Experts of a small language model.
Experts: 4 picks a token, a sigmoid router.
Below are experts of layer 10 (counted from 0) of a mixture-of-experts language model. Rows are named router (the router's row for the expert), down (a neuron's output weights, with its number) and show model dimensions 160-199. Each number is 128 + 24 x the weight over its row's rms, rounded and kept within 0 to 255.
After each expert's rows: a language model's description of what the expert responds to. This comes from a sample of Wikipedia text that the model never trained on.

# expert 11
router [114 156 146 118  84 135 137 118 115 118 121 167 134 137 144  99 103 105 137 111 145 135 144 164 119 111 112 137 120 103 152 111 142  98 184 163 108 120  99 178]
down0 [110  94 139 113 133 158 117 106 121 110 158 125 133 146 151 161 134 129 138 105 194 162 167 153 149 130 119 104  80 131 150 143 148 150 157 121 120 124 147 182]
Description: A lone first letter split off at the start of a word or name, such as S in sows, F in Fidel, K in Kinnard.

# expert 14
router [115 155 191  95 129 139 156 131 169 150 117 113 114 117 103 133 170 149 136 121 124 150  91 125 135 115 106 117  98 116 103  96 110 137 120 110 127 108 124 154]
down0 [135 134 137 109 161 133 188 177  89 152 138  96 135 141 149 126 150 123 111 158 101 141 151 139 105 109 159 129 136 173 129 124 113 116 137 125 115 125 121 135]
Description: Possessive pronouns his, her and 's in biographical family passages, such as "and his wife", "married to", "son of".

# expert 47
router [ 96 150 139  61 157 131 180  88 130 117  95 166 111 173 146 101 159 118 163  95 171 133 157 119 126 115 131 149 118 122 134 118 126 100 128 155 120 142 112  99]
down0 [114 103  99  99 139 114 100 106 125 102 139 119 141 107 144  84 148 175  91 150 132  88 155 143 158 118 157 119 132  93 165 187 114 126  88 144 125 127 128 132]
Description: Years and number pieces in date ranges and tables, such as from 1986 to 2002, 2020–21, present, century.

# expert 27
router [ 72 102 137  88 126 102 168  72 110  93 118 155 134 191 136 125 119 118 143 122 137 119 141 100 119 100 133 118  99 133 140 136 104  98 134  91 123 136 107 106]
down0 [118 156 114 126 137 176 116 114 113 102 104 149 167 167 122 116 144 157 134 130 108 142  90 176 120 106 148 154 134 110 114 140 144 157 129 140 114  83 110 107]
Description: Number pieces after an opening part, such as birth years after "(19", coordinate decimals, table figures, and the slash between coordinates.

# expert 31
router [179 176 119 110 124 135 174 111 124 101 131 128 133 125 164 133 150 144 120 157 118 137 128 147  91 126 126 107 143 113 158 123 101  82 159 100  92 124 108 152]
down0 [127  63 126 104  97 112 123 130 112 148 131 125 108 145 143 130 107  93 110  87 109 111 169 111 107 163 119 141 139 119 106 128 103 145 133 166 104 122 133  65]
Description: The letter m or M as a unit or word start, as in m^{2} and mAh, plus which, that and it as subjects.

# expert 48
router [152 171 122 137 112 117 128  97 117 123  67 129  76 117 106 122  97  92 106 106 142  80  81 114 126 118  92 128 107 152 115 104 103 148 165 154 112 104 111  77]
down0 [162 119 139 118 123 133 105 134 141 133 133  85  99 112 146  92 123 127 108 153 110 142 163 147 114 130 108 138 129 147 133 162 135 127 120 126  93 114 104 129]
Description: Word-initial fragments like gr, fl, m of Latin species names in taxonomy lists, plus words like died, death, growth.

# expert 55
router [146 133 118 127 128 164 149  99  96 141 111 145 112  90 110  70 112 135 107 127 141 141 117 145 145 117 148 142 127 152 162 118 135 149 125  95 143 151 138  85]
down0 [114 141 127 164  85 100 145 173 105 112 153  64 110 170  75 131 113 126 113 147 131 120 138 113 112 141 161 151 127 138 112  80 128  81 162 161 147 127 131 160]
Description: Second pieces of names and words starting with a capital B or K, such as au in Bauer, ar, unt, plus Col, Gen.

# expert 32
router [112 133 121 107 117 123 138 103 131 127 163 165  80 145 125 125 155 126 132 106 144 145 125 121 102 104 167 157  96 101 126 131  91  75 139  98 122 107 113 158]
down0 [157 136 106  62 172 117  97 112 121 150 145 137 142 149 133 136 146 150 132 137 120 188 181 163 130  86 120 109 108 137 123 214 111 112 146  87 119 144 159 106]
Description: Possessive determiners their, its, our, whose, plus "Website:" fields and domain endings (.uk, .my), LaTeX dollar signs and bare table numbers.

# expert 63
router [118 145 155  67 130 166 158  86 114 123 118 146  89 117 144  88 122 119 113  93 148 135 159 122 107 152  85 128  59 111 117 106 138 117 153 109 133 155 122 144]
down0 [126 126 111 119 106 122 113 173 137 104 137  84 121  87 106 119  98 146 130 148 130 132 120 110 145 163 117 114 118 154 112  81 112  80 118 123 196 129 132 153]
Description: Table pipes between numbers in sports and stats tables, and word-starting Ar or I pieces, such as Ar-ceus, Ar-cher, (I-terative).

# expert 62
router [119 101  89 119 106 154 152 139 141  99  74 147 127 133 110 120 135 130 130 139 103 124 162 151  84 129 163 119  95 112 123 113 140 122 145 142 120 116 100 177]
down0 [171 108  96 104 177 165 119 139 141 124 157 135 137 103 104 126 146  88 126 155 129 109 132 123 101 111 162 158 123  88 137 111 122 161 122 162 136  74 107 128]
Description: The article "the"/"The" in running prose, typically after prepositions like of, in, to, and at sentence starts.

# expert 60
router [106 111  93 129 144 135 145 157 160  79  58 159 114 134 120 140 165  86 173 168 127 139 104 138 122 131 191  96  99 131 144 105 129 130 136 125 140 129 100 163]
down0 [121  88 126 170 148  87 169  82 170  89 112 131 112 118 118 130  94 161 124 153 147 128 117 139 144 105 159 173 154 143 138 155 108 133  96 151 156 156 123 110]
Description: The article the after prepositions, and name particles El, La, Al, del, el- in Arabic, Spanish and similar names.

# expert 8
router [103 148 104  93 141 142 117  54 119 109 130 142 138 143 140  90 119  85 130 176 144 137 149 125 125 121 114 146 117 120 122 110  91  98 133 117 114  97 119 115]
down0 [153 123 157 149 134 123 149 102 124  93 110 115 144 105 148 125 135 143  83 146 146 134 125 150 106 127 137 130 149 103 141 130 142 167 127 129 107 143 116 164]
Description: Demographic census prose (households, housing units, percentages like 2.1%), plus "all" before counts (killing all 17) and word pieces c, j.

# expert 19
router [ 87 143 180 125 141 167 166  94 105 110 112 121 106 170 127 117 134 166 121 132 139 150  99 134 147 144 118 109 119 138 104 102 115 113 135 126 115 133 119 118]
down0 [169 158 106 138 153 137 101 106 156 108 127 115  85 119 149  94 104 112 123 120 117 153 129  93 118 124  99  84 101 152 183 134 171 137 143 145 130 139 101 123]
Description: Nouns and modifiers describing releases in music and media articles, such as album, song, comedy, soundtrack, third, solo, full-length.

# expert 16
router [124 153 150 113 124 135 167 101 153 140 131 128 100 176 137 126 157 114 128 105 128 143 137 128 111 136 144 174 106 100 158 132 116 107 114 132 138 118 131  91]
down0 [ 91 103 152  92 123 166 133  69 107 121 133 129 143 131 124 152 122 146 169 137 146 134 158 119 125 100 137 119 152 116 141 129 153  80  98 110  90 127 174 149]
Description: Place names and their word-final pieces such as -shire, -ton, -ville, -ley, including London, York, Ohio, and the part after New or San.

# expert 51
router [125 155 105 123 116 147 129 115 135 131  79 153 119 108 146 112  80 139 152 124 179 145 102 134 158 149 131 101 107 108 117  93 131 115 133 154 104 112 114 149]
down0 [130 146 131  99  94 140 120 119 117  97 116 147 149 148 154 115 134 129  69 153 148 117 185 116 112  98  99 143 142 151 110 180 137 130 126 128  86 175 116 146]
Description: Clause-linking words and the commas before them, such as but, and, however, although, despite, especially in species and building descriptions.